Weights of a small mixture-of-experts language model, trained from scratch on English Wikipedia: 96 SwiGLU neurons an expert, 8 empty slots to pick.
Below are experts of layer 15 (counted from 0) of a mixture-of-experts language model. Rows are named router (the router's row for the expert), gate (a neuron's input weights, with its number), up (a neuron's input weights, with its number) and show model dimensions 0-255. Each number is 500 + 50 x the weight over its row's rms, rounded and kept within 0 to 999. Numbers have three digits each.
After each expert's rows: "comes after" lists some tokens at least twice as common just before its tokens as in all text. This comes from a sample of Wikipedia text that the model never trained on. Tokens count by the router's weight.

# expert 28
router:407518560517519444427440439498558481467530493468467449542565490526469496507568492443473525502502442517492442537508480509515507493466465546533488456531533520475545502557463510487469542480443490503495571516505525541604485569483445461400512539480472474471512543508447462397437580487468487444523571526527525427461495454280481456488489380554473532513523455541491511457422473393515494504420488479443495504509411438490329549484462504638471516514582537533491523566551466485468557471572571531422484523455641514475520518500420514477471536524516459539563466435471509511401503507545417542615524503508468530487492391465450475457483499593512531504580602505450471544561570544449467502485418520501525498403450566548506452541551488487424523593494515544500656503469480458561554549467400
gate0:470480569539486437498486447563465552507535487518528489559524404563499504469505492500476518549519518499574527568549490516474558449510446557509581563565511533456485458396493545500559481459501599429453522529466561423474582611579487526537428497530578413393509454483455497431461523532449562455494440551513435449526478478503453471427528563532556563473470598513623407460453529388569486552527442478422535502523479469455429482437578443548421474520424520523485516554473474530511480431428543543493506439487507442436577526393473459552448554619541440508628558481518542512421498504463525558394436445436536464453465442522502458430565434448482514517485551392540519566539486488480545525511540476471421474481498522607436455536499430559449541484511469500445441583536413536543536531443425
up0:474519394476413564435562602469477514530500484449533563420546643463567456504467547606486496528449472474430531505513548443433491506556522473480483460465494581520522476507546464439470515520486456488473544467459426514483414455457477514528533458530519462497535483492498517429543512483495512442519507529440505527483513484556550548395570454517462501508499455492410488498510420474438536538532547479477456551463494451503586526552457448519547510559547539482570469492491555461580485487529485464427469475467488436492438538567538426545467345490558448485473546552465533504555548419439405534513558520461463474580641477433419512596543505494513534372621581557536535480476530451491479565540481449409527546445606447501496542561481537369513451502455501571414405503500588480420538416438607
comes after: " ", " 0", ")", "%", " 1", "0"

# expert 13
router:415625548559494404419427447516552520515564484481450512502566505483426497412503406528477466490467573539557446521470503459558435487419429587473465481478556522452527493596443548547557474465538460497518500495532411474530441519572463439449515471413410575480421550425421484464480469463412480499451540550458501429529458478353586474494504495464457489488461487536441500473457441472491490534515543489478493440471525516476461538428522543472452534446523470505445544566470487549454542481539526463406494447482513463464523465448459434486435470548507509583547419479536466482481433579530339451566562480586570471434547493517429541409565567582489490552500498491597512621423532593488487551514465452561540465469520551527471509521572400416494509570539537605499535571440482459532552492534458
gate0:549457444557458468432497430518603438504519537476406526557467526516531557526561476467439511486516454455455483651505474532532459454490432495521565520494519585390430400526420573436552477523572681472479503510495507456497571534524441492552520505524480522391511502544507471459459572499509418448455578425444493449462491457516565490524565560433471552599501482628544492548484521433507480531521504508538548481470570551484537519454470400424493476529474397446599477453447498521569603607434540473469554523450520467541443431504512571522438520433468473478443502434488487528433464472456557497472515429391508403408528526457468592551529542492475444457505479524527589606493523482467505536574477461478508506512425504584478475493565423482499521509455527491438514478561414436549513552471506
up0:506504568529434432467517538536550457472430498513483524544430506490467540506564585528446554509398465495526440591495470495516496445481486514508515468494443510483492355421474505431553476465509454509501499503459485475517483597504497481430459482517498539429482502525454537498552616500494391432495511465425449517486470414480510477505455584491440544564540461450557469532517480500528551440434436526549510568518528467438664524492443361534571411563407488499449521464649571587581493466508482475455588599539355500483507450577440525504437477435489525470469560521555443491447458468485542477513602454427455441409546576462370579462453487546519461465503452487550454496496460451534473460481533448485438397426549550481515454523582503487565512507513469463481523472495476628479507481478455
comes after: "\n", " ", " Party", "\n ", " Year", " Title"

# expert 6
router:520595540529563410473541443514522559484550594474482432542574461551527555439457482438546467515481447559423479578505541483572452483456497523505414469375544515455618500559508566499465424470528464546561627508499468469545425584501528483413549550446412613483531524509398365418468559430417497496519533591457460445431465503434513478508525416606462575468525449495544579523480460453492457577468526467468533457558454486472433542511477588607460493469641500533505486538552465574509464461448526607500430509481500450475489402516478463529499470558531423550523489388521498538527462532497539466514488538499491535404499425460487471469505501504510514615539487516483506551452529592447457504554475500540509509426534501491476483558603497511382461546534509515506490554466467481476505533500430
gate0:522536443566457518545563470514496558460460475586505550477575471585569411492435501532591544528571526513517574571500460535474420445456433533466475392530537463422538442487496444541543586520464497613455547483504472463517509556544473466467531609590495521545471518562504469402494562561519472476490588465455517506491498515478483428509545451468564469473543562503473475467458443475559588460499536526571469436494496451521476530428464567539440435521535512509543456502506549439526463404538481525482493471470502502434489522519501463496435475443464457611562536488497508465518456507444453532586538542378567542313501467512504516503559492463484468478504455427511477503555514437604414593478543490427594449510480491558557510472479531429515426502592538405525501445547584429447533370383598
up0:530516497533436446443556521410506533533490471489495509426438484526462524474448472623457578544585525566486480487479489496489578550540522429558439574483528631519501510475460525522436413468486405524505407550665494443496516479456576384495510519577498545484513478506575463548562535496504502501513528527547475471495433535402571494479487491440481482575506562505515497471503455506600516510526490627486566448435453492554479501497531437530471436517634482602540511546523512520538464414432513451441516610467485461467502397544404530601549415446411555489506455422497558542593501488534490501465407547492511551471408532453480533438486482515489518565421450499498554427483429570468542488500551498461550633429577462416560448515520523507452550449481433461481567499520477427511500478458473
comes after: " (", " \"", "-", ":", " by", "/"

# expert 23
router:483531503494474554458416443538469553443573445500413492534524524500423499475476474403501476422498521577523559607476540458547445436482429525565500492533636459459558449509422584560536471507561467494488581471552477471560501578483490452464473509510420576560495532523406404535492555391518491554474474553524462413508454467339570492513506508479484540541488450522431470580474459520507440499469478396438526471557474500534488472480414561563477477427505501504471541512506514554514577454508466564537435471451632492438545449441520538415504535561566454556581425458445524449407448456556462403508556537509501515450495426478455527486504487595538571515566454523563479474422553470446460488512466518537487568437573500493437504524590541439501487502531558612488607534509508388476524512444438
gate0:453553536478415428486538500491426458511472479492579480542505539535439465577547586405523525406505544581404516507582420534484455548491413538518523493483556550472473538526346436414603520521495437455486466527540596563526478591548395514473565560435501588521531517496561440479545517640494558481540496457529463499468511437531499512543420528485431434436471498521515509506428534491474468494480526559479497472534454444501390421594566485490471461496520470539516483521517459445482472583538541511511595503507430501519544594461561497522536461486533466446503464523510538484486420502582545493576465484553431540515468475431454520446469527440452514460621455567489439498483546549435472492463503378465551529460463588426556479511400451372505398542539533460503482625513533575472517470547514
up0:559592460446517572543547438417454569501452583516444482426481541618492447612515530521461557496488471580534453531520458530534445425483527469461514438473633489444611546515363513465566451601509484427469512427534540484492461541476462492524486523587459541579470522502589480523542477584490471501520479460511502540447488471484543465475459524476524468452518622560490411460466545436534548601568471501554446595431535518524446484508607545535521430488454468527518530560533523492490531569442499526490473496541500464548499509506497455517560538541482472520398529589439540549483501535535514508514488383518521510490416478502462457496459524517459522431555509547406467408538536481474565445555493472447578515530540572406529511514527515401396420523518577485483572543371563608389505486497549
comes after: " |", "|", ";", " (", ":", "."

# expert 5
router:459552515468484486500459499488513516507633485492410479497474498556499538473480417464503430480408543519500520573488566490515480479450495545516480411464561494455498548603470597521492493433490408582473638495548471484513421517517525433413522529467404504447471520552485388526436540592484506611499460546428433382533511454411582496513523469542457552379513422482494433497445489399509483464416531430510501500505377442535405468437434489601448552432566473504425499474604481519464494481543505480426534435447536479484477503379501528515447506572469468519541426458549448513429508499487414459476572496503567488498552497579462602528510534538535526468465485512566525587462558519446473526556483501520537496504526526482395498602629455397489480488535491539534447449487503525475522513444525
gate0:451492511481531508431522529488620442554513580497515532436525480478425400515495438554563555506498509522518488597537492496465578514393574411547370437513526535470452543556512440474504521494470525496481572494493477538504596557496444457625540509520503456477534613537574489468508482581534556547489460471516515475547561464416521447536528435504526500453535545465507414491517468450621436421529560600557378395402408529441497450515540528501406503506463527503551517458483489524459533485537531482458561493433484463485522517467493497551378539533528442538578482501525421596413571469490403442557571517503521415538481510488463624533492503563553506517465523540417509504562504509500492489518480446416510604427552480441414467510585488475578414396423529495496463539463528483476533517456501
up0:507493448513548467528524458526552458534529579465499506511549464324573540505417475551482488535575546458472523476483498447548380467508483501467450558480500509455496430527644496455456540554452519503550431556504541549471604471451433464438633556392624460406491522526583500533529507557466490479487499482503595483522475523493491422569570465537497551475578372465562463516577586564587575449477453456438445495464424573504551587498475461540508509522468545538537523546458432542481483492485466403508582527518586541459498471514504535452470562516516466524630482494501456613601518488525475475515447461450563508463518495545471464580454447441513461374455464432588424531467447497471555485490494508510490512517498553499527479544501502508614498454490526546465580429522410503562482477442491
comes after: "\n", " |", ".", "==", " ==", "==="

# expert 26
router:441488571546525483442509522480419586501495565486506421502494511558518465445493472427528500469442555559499501503609518469499478452500467495569514475489537487521495447491395484575586530566446453505580514450495491497550450538604547484458562526406518555566461577554456336476529482473444466519565469535537502517547405427385554507574550469483472527424556446564450485471494388519444499546401517580442511535461507446567400511427400528540447554434513572480458609554567491543450557488526517479499509491378549472496431444498483505428530496440530485524525449462495509438490456525541372568543486514534539509477594559475493567552495466514544565479463468472427527587476557554509481453513531491496503507337484519494468515565567421535375456492519495567525537502431482506532542594497470
gate0:449556454555521398467490468540525570499529504471426495516566513509423516478490485526512498475456470551479497400472594404497470447533437510478600589511471530519498511474455546501562556461551487499439462584493507510495497501482540650445491434560480483562468501513487535471588571444520536488476534479476461509497485441467533510411579519604499516498542431498451469451523415582490549546394609525542378575555522541536516513592431576539511514407493498438412490463473573528403518496538463515446415464455417598446538542579533421505478524472457508567538451461569474461521493451426587472532481472436510481435525578510523429512447491496452549443595424464476479377505672507467580518546436466535456503529506476496464533486504430532430473457577458521556492482500539409462553534429525
up0:449602501494518589441634551519380511437466481519475472611489454431526459500521475471467537471566603516477417554520467507590494489497525586507561578486439506559499502576643547410509499508546532444405513401496441518514483492549432450547514471409480514414519477485500522531513477501461432556458472469498575564464482488518482413478472538465550441574531499522475533465535432434494483457482495478393471489618452489548548475523486498552522533479458583472425434406512570457447493454452495545554468521461534342510447485514524546442452513596461523471529452456467455522488503476499459421496502477502501447591449509514504570510516460459491416466487408607494518414522499509421417387534462429413512515489522500457528491538448518516533473467527444522485495544492385567608597489502576
comes after: "\n", ")", " information", ";", " Kingdom", " Department"

# expert 8
router:489569480444531483497414468569566565541603549472499477508557526581507477452518464509552434484521514540410426565487526420577495440476491545538473448461551498496570474536393581558502566498451477513523551477552469547560460575516503410372541543507464502458514534528452511422610514481462472585569583584410562473512493462386501431450472475570477584486544471527478527462531503479491486547480465502465516529486489506460556573477406541549444571499548484460491508503502425536417506477540502521479424468454633489445514450470460471483426496532452449529497454361545450385473405548550397434544538522538537596448520428566472550491526536505512474581506548447478551579457578540469439529613502608488572446501525503478527527521510425398530499550533513567534569501537485489499565560466462
gate0:633542548455526531515448481526505517481573374493408484497527500508440481500533500364548533523502415589521479426598490439547532515465486458495476441384547612519539502541523512549504503590527474574556454434514454535512511442535531443409523483356450600456526541478421599534507443461569556594515450466485560506539515492533557508654532518401565438489467504468463407487474564491399446582473462453424516491495510484483554451509459487480493526528540462514574461530508521495509582524519548527464525493507527443548492491502559430515446471519430539601574447498531566465428493493509553463565516503497542546493462448587603512497543526430500529477496529451508585462491546560490434457587416480590478457514557425480543513529421489433552537525559537552547382440536469516498515536501502
up0:465458500404467501479403511496489502510508503538499574461454498529449551522544543581483372552499501450521526553494515537505495481528438472559531488450475479530559584568585499526481476401404572578520507581426543555501438531561371508479445447536512491540539559565515500504519499516470504541514507432513399459475467460416527494292466468438469546516472514458557539484533527465487578372521516519476473512612464556507515513507453458524451446522443514554520513529512499451490457502484483388611488399590477456473513505472446428427496551450469599474520568545376509486587452510389510446464482518454413538519482468488555402504492451529500580562524546541510398461524485502499475520414546453441529491504644494412544517475536458562449493512454522424438474532514549481530489468432433
comes after: " of", " in", " to", " for", " on", " with"

# expert 2
router:429564474464505428516452484536593589503504582466487436557560497469484492378559432442462466458416588522466507513538567487512474401485488504481440455506552494446468464576484505476521461436595442575484521533518493477558477524545491441408536521507454575418455557589395427483519515566477476523501462575526515434526507434458514428498609444524510541515536437543473613480542480415494498537416442519477544582436420477467499467480493549584489597490540479477561565532567499542496511458525445642523515488395615458445514471462437488457609500490542477541531426472513423503450498504550356569539569472489526528480568502523433557445473432558493508498496457554507532559509559521495434472545453485498548534466493513547435486523512453511459514545520549534512597548512431451512603563587396
gate0:454521547461597484526508517525417471521559502556497475434465493481543488519512482590579515588516485518491548456511476525458440547554466458533458545479472417496485489558563451526525505472533506474472498497449558429441571521463449508430508512506608527466372458533414461395455567605459487510563442561510586530521500572484479487450532483457440569621460534489536544529500469443398529554419536562458447595561508502598456540414539509515516565505439384573500414508479460486589590448476471553587514477488494455496531496481515519511558443499618556514567531425478536509489534487422459411571542461454595526594469419514532518477510497456477582451500489471456484547530526426518447479562533490504541478543533512569354537462544405383495484504473489512398564484544592585497487503453446
up0:492420511450552508558480488568545471520539560508463494520487570438515519515444504394561454478519512430501489565483560497538471466577485576542498524438474526414462502480457517529504477500461528513512478496456507544552475459555454546491512495542511501545494517584475490546498553536423513521592503520440501515648497532511551521505517552494445563575485492500493493458598488506566490556327528514515468476523626442474556422469499445493530516485440411470556449481533581583404415520476437504440539482552489431522549534493524576468522471557441477454580557462522429486378482497658509383511481450497553516515475480467568532561466355460480521540481509484507399615437506431462513522521475624627420406525492502536504441546436555461537573490507535363498491443537543438536503490466521
comes after: " a", " the", " his", "'s", " an", " their"

# expert 30
router:480536447466520493413476504541508543484559534485548473502575469606522459434442441458559473448518553570473453543547468473522472452515553516502452435480476521477569504569488516590558496472452476540454557503562485578429488458640515479466563491397449553504498545558486344476555550513485487469553488565492336398579451425436448478509645528469488490531513478603394535465504493533483476472494478489540525508506450479499406467466458527593507555528571501458520517540491481511546542459534507533424492450423573430476636499484499493444565464537522471569518489543545477426458435474517380472479503517503520482526457426579455483509543523539529469481506448411596523541512535531496462507553467529501601414524475543523479450496610539396539487522534546538514575571450470444583580500610468
gate0:432523477427464511465482450363456448495557403442598492532456514541590416432482504552548458492501628533480522491523445525585382537545552488552502480455471555430518494496526487541391466577454553493504457606541421598613446575524430511448436531514533399462386533483448461504466555563437518410503557476507403522493508480421512480567486502589466526547471452422396496427526586485543413467515505401550555529548516424489484490443509457482464576520522580455443566521449454537494554556414584562486550528551501448508525563496451451526469512580491474468474471469461482495578499460579461526469467482501563509403556478496461470530496430451440445514476500454509580574614438485475495522541534535528492511508421487462554559536488430465450549506457463434472520491523508491496448506443454
up0:508466494467480574485520510526553459589487507551476545481468620450503506565505533533581495446459483467521490511493446511480479509480449532589469438531545464460516451585581509461497556434493564562460481556502531549447531483509405518501436497555556486516464502569493458507530494503617403545468508545565436495476551466460500471494484465471529479565494516603489620413521489519351647467568547589560457484505496480488474501505497444474384480567496541496585438486446478530490529481558443504566443454521489533480496545510541482567477467480515507503424481497549463458533489555556457526520533428485516648502448375542461602458485538474494589354418504415595412531579520555519530512564493518494531530557586534508536527557540512536448578561472573528478411612495564504364499509457527
comes after: "-", " |", "|", "==", " (", "==="

# expert 4
router:500520491547514460508502397570492501532591478498423421523564492539524579550504535538430523489400531523465496541472492494603488501511482474546496460488512510462507497556425559547567513450548477576553528445528488561474468581503500441519469535449400482529494557529525446489561501418469480506473522566446467417588524492330459526509613464506488466512520450520539448370434428478493499471461546482461451478486401481455475523496373478590461581463487491534558513502529580536606594550540499584502410409509469512444412466491472458474483498587440478518544466397566544479518436499515393500523541451513452509447496428433466519612475487576501487491516482481452560567484511477379467558524464495521535478461433587490409452519533457416472519573495538601541557520404419483541559505565443
gate0:478611530397506525484398465501514425457461422601520487532553521543434444511516500475459402562533508419565567423580540508543516541432379598494369506543532550499559583607538460490454549462488509529430520505489576474463353520486523566485457602493508431511478521446464493531502512512428469568556469569472507515528538506454572557467556426597562576542551500444444557523495451441471513532545478528507447501459485554492527484551558506446421500475518479563480517468478500454565485447569475478447538470462509470513579532556539572487527431500543506528473505593606555482551502443482506474573423392505414537501506554433443490434471444463481536515566537472599572510565429499566523483476497535544627462548488478470443506582473511536413532512593580570494539523505495514526445438486486
up0:484538512517501486555449511533549528485509433411510517401530446487464559506497497473551488461488535514502513508427473573596501522570518490350558461388385452457402505559531403427567509424590430445482499439523494522557587482504479483511507469546474497525532489417373476552492373503570541517497531512471459463342514515545514465470534549520488438502448530562478396552475483523497477548476600462433520479539446452559469564407467453556544585501482394555425498480488491571486618479464442492447568594509564530527573493511474548533500529525483551486509450553385467472548540518522561477583476554526496563491524504415554423471518548466533469392384458562568568480549505455523523526531449511442509496484540473429506472430471575545504541567453476480572575536518478491443474508513540
comes after: " was", " to", " is", " he", " were", " also"

# expert 3
router:435467447546573408412475441611568504461545511444464535605521489512472525468537469410529472514423548529463433508534535475529504426410456501559475417544585481470489469550436550515505492425533470540539512554580478480564463502499559457394559523475490556468450561551509443502509552464445483583530521561507492423498475464450596495475456478516434534471500456512557485529574501512383386559464441459434475501457486440458492546425449525569461611477534442524436486538507525523521576470600542564461487467487540486452501485478447480508524479536500504497564338506487444443340381503556424524443579497555519502439560466504479544453444537544459523520555544407508600501484526473428447502467490471470474458413540571472463463588605484476471508512469569578580534548533469456517569545484461
gate0:536450526469483466450497510508534542513563557457544496453451483427478512453592516421524614433593431527485530500561421475523544486551491475598553406398527488522479482527495467435470465509367490500538482564431536487480578511536515510374434481428443499516494508562510423477580478456560495548511505572434560500484469471506487493449441421590547540493522530539455439546478451541440487545544426511463559480509477527515503547483485451546460521502569522531429440403522539435572531590517673442543545613491433606458551516602539481519477519516489527576538393464500432430538559491489548517504516456524491577449508575425552488471553581518485472451471496483568504592409533522500504500476502599543520537500507569522555452503625542403553488461510602572554442516480541482551479546537465
up0:510494482500526411453481485514473528503444671488429503485434535409493514461559458395502555439504494572473492579545479461481479399528521484513523482512447514577490418485387497445537483570470448545507544449470485445498476500427509514521518451535536513482462466495534469511516530449550536458479543593523520501561581414501543447567520454467398428488544566565455343541471428455502485465420474583507412477529533450482561506566481534447549537466529456523572479469522471535544518568446559461423478546500507518472471438541529488403519446458489549513625519446515537502542472470528574463524588499508431523503516549509613557501560555584573451507483613491514463492445366553521549493510514515504424456556503492379494402460510455488508532444511656411552467467485509495576548508606465
comes after: " the", " of", " in", " a", " from", " The"

# expert 16
router:450535532569550452486503457451473588416522598526477465562503447550394470445460532538515450492485508522490429588525547438546456482505551474525451500440614460460511519536397538446471456488542460505480509509552443496480436468426543399452512503425450496528498548520485407445497488406472494555532481607526460529442455494326510498536539440505498545400476398501506518541434490442457481512532442502514459552509510510478411483401462545496415516524554530493511552524528469474579632550533535623494517482484559436445465534456443455483491473551447494554498401437531468410351443535506422505510514518602529532470587495503491506469467493600569524471466485479490542516495499473467473526519513522534544530459499520467466469468628416388429510474505461530492513530426497356492564506553400
gate0:463579635509507483524495453457603487456515513473519469544430424553547411470483416466514554473490472515447526592492466441550492498505433452398532483509551535406526453494494503412474469522634513464480490418536423557458437419560495515489435603458471525478484498615534484562531532500505530476499486541482590499425520498415454520508535388486524490472524408483443545585451463587541473497460528495475507476502519536503502417441426505409517521447630429418473551463432497497484517622545512498480529580439538445519563522456481535443422545480530440513470421461547501453405559430478499487513591517582470509465393513571533484432658501521449447456479486503550528477435545553477482516510453566467444499513524481561514465465504530537458574417477496611461473524586493502484512459604493
up0:605418392534460536388504609554446425499499415520440558458603525518489464493583473481511627560445456471553545420479498569514485520524482450563535540530471468571543486564492480575530512484390480499496423533447501475526518612479460494496431497548582474470534480489418452462461495591474507508525524495541431481586505529592499439490439584563513427528417434497511491469517525542461615503526535510543462535433485492443539495578590409571570472571429544506512485459526500459496464428520468488508452466525587530491479515484546488549466518491591537528459646489445431455549546627531477474510470600438468531535514560479378525550447508494533545562503499474480514517502541412502529522585440507454504419467474547458593500530422539458582502569541537498468520474379452529481496520503528
comes after: "–", " (", ",", "|", " in", ":"

# expert 29
router:411542477432611423437490457546464527491544490509495489569518551515421467473478557487527514547451481556540515581605467482508501407443494564488466451480502495457568522469380599465508466521499484562509539466586520506497505478484494485373548485449456552487488636605477326442442501454445495551521548500438517455571369467413508510475584439501413515459580497548474528489544485444476464551493475480461455479536535432434376482459461482540478510512516551473559588486570528521557665440515528523445471511495550431363504455438494503483531507565466438484574523371478424495517424462531450507507564505497481591440541459520381495464472514486495535468449507477451533526437504475453430535522384498475470528549534467556525514503593473459503515474463494561472494526502479508551448484449491
gate0:516520487574498464434467516462457513512432506543577448483522529506491445530515488555553488502501581499408524598513524518470527647570431508443467513617527464399527480500498513503464482503470537512509565509511552500401618491384536496464560476442509414444532480415545462453560530481457536548497481558546537438482451564506511464589546413400498434587508610499550360493522443541526555400481518542497471526461457492423446578444471572444461516496444465488488396503499522444458443502450539482506512523365562467468505565477470429493498515481498493449529464480587475504504425516487523456562575500401448510479468430534494459493547498453445533516396565476560502488553617519502539453384559485456566570561499568521568478499456504417390556527446475526402466435544488469541492563526486
up0:515514438430572556560505501458511477496510459476472471506417463502519466547415385455502508481525436520595474442424532469515449467520522485432493430432494464474502570466526506616440542491523509412480497522460483472488431522529499513473505453484538502540487478494493570505427552492544515470476548467485362482596423449507486570534461454553531551416482520477555584512482549555561524516429449521563507486386501459589528467585587475420673497537531535438417517551386421547589432606510507526557535586493492483544529517449501472465499507476567398367479482504428507552588446468493406448455515516556462599530617459525457498486488510571471504571491426513454549523498535478558540536467481632496450454400551492455501497517537457449513441538541492578513503503428466421538472467518524
comes after: ".", " (", "″", "2", "5", "9"

# expert 12
router:532518532500455442427432469494500503477532395467469461567526513559487546503525503499552528539492561457515497648516503441519451516490542557473488469424610502515587550556411510514578480470578439554503580469518497472557480478634537489401529497474433656452508537478474348491457476468407500507497574486491475446503487537408527443517594510508476624494520454560485580511423525419471525482503474480478526506508454471480450475486426540569377590516498514538526459490478496483432559461516522632414445531456594525500538435377460456520534445578479481527564537442537472352454472481478500518564537514515560544484553467576430513458515498536506566503484543430525444595466564491473495525533507491487473508458525512503498520523544564494421444506558499593532509530568502365569498487520470
gate0:578541496414514579472501448462517426504482449484394478517510488556478503536547548472443454503510495512497501555590497551630502544516477516568503551356502511471511473489461526481441406457517507437525519467475471441613552396538554467511516469448516448573413430498464466577532462507505584408549470542448461547539550376483485531535566495515552513408498515544433478494475470563516569527385375460606472471524504469463475460489522543520504546461543474373450645540459472541552499535489586509511496504503532496506504536365489461492485392591540570465453487553505530555521548490514477547510513469469355554420514484423500423540440432540499472470446471445493521458498418426492426520534523472454465467438489558551496489520485614486425589536508488486593450466562494493526496570511461
up0:461478521502505460492438501508504511506402541431531450509443516451568429415566477489530515506596602530516521356512536469526503493543494527527577527505482525490544588609547542550632498454506558504543531578545514550445491489468466554416507498462580530496546506487487612480576539363561471526417667495503511532425459518561442480468437480506476423610546497406609507465476474408524503520565493546512482477507497520545534527449394569477500460523539514511490430533535429538546438519426484454548506507474505548427466565643488499474562532552526496532549524418584592478489486535458530469481478504516553483532480527441533499552600564484576454524546496563569466458522493525498590518483503456574554483460398416546466518511520459471511407468502433495426536448452540518522576441439439
comes after: " |", ";", "–", " 1", "|", " 2"

# expert 19
router:465551572510545497507447451496494610439533534427418405520548523459531497458529444476478437491444518526435489531451479385529435495476497506508460473453539493424536491626479546474625441483529470542493515487536456464531477566553509514489501505488464551487445533562444377485513545483386411546565514579473455443458499481465534485516583479515472560419559494532477515545515479451561425454465594489468506567514451395487376566443475448506445506492597509498565539502522530592483563521487573501405435479450536464462633505504411520544526500505469526463500391459445395460459524469559448447543549450464483515475507383533521427485586529552545491543476556426547569560406552443417442544523544526496534493459455528512492477483537436436554465490572486492525557494404491453534628549555445
gate0:571469536488465488567486529533474508553518484498403397425474490526558428484530550493515537556523474423505444603524450452514466450493548483511453443407547469513493437449574484470519541492478544655531551527494516521420563465506429505448371545453555583478465417489479456569505416478447480485469429546488483465458529504560515578558465467559496433444539479534459491475569529454527471421576475474444494522469601447479465517394489511434385501485561473424461527544587616472442514548498477474447513525489515575458471443447511469404478575579451514524460468440460480455484456545411535483452534531495481520447408530337454533461497504505529443524485503528376479501447542404404509552583531454563471496492490563454527522509451526511510596514516495476488605509474426499481506640545437
up0:444551575447470584518456526482444527450464580511466492510535638556505457508540569503437520429495556429452468432534501548520451519511520466524485520387557497472458460443483467470486464435451548574548482424525471519529497500579488566582496453501542511560436514537465516560479448451377430471490553472525484425416502513464429422503520530531540477479439486551558456468384480517479557539497526549481392518483535479489441453427551493441498566502552548632470449435563459473415430542479501548547499496517601518592533437612554497544510462447525493512551565480569493451432453518493513498513538457548504482447494418547471457444589425510539508454518520497429472536582381524536463565472396423400543539541505482398496424525376527474513505581430480450521525501506485583534465496399593
comes after: " the", " a", "-", " and", " \"", "'s"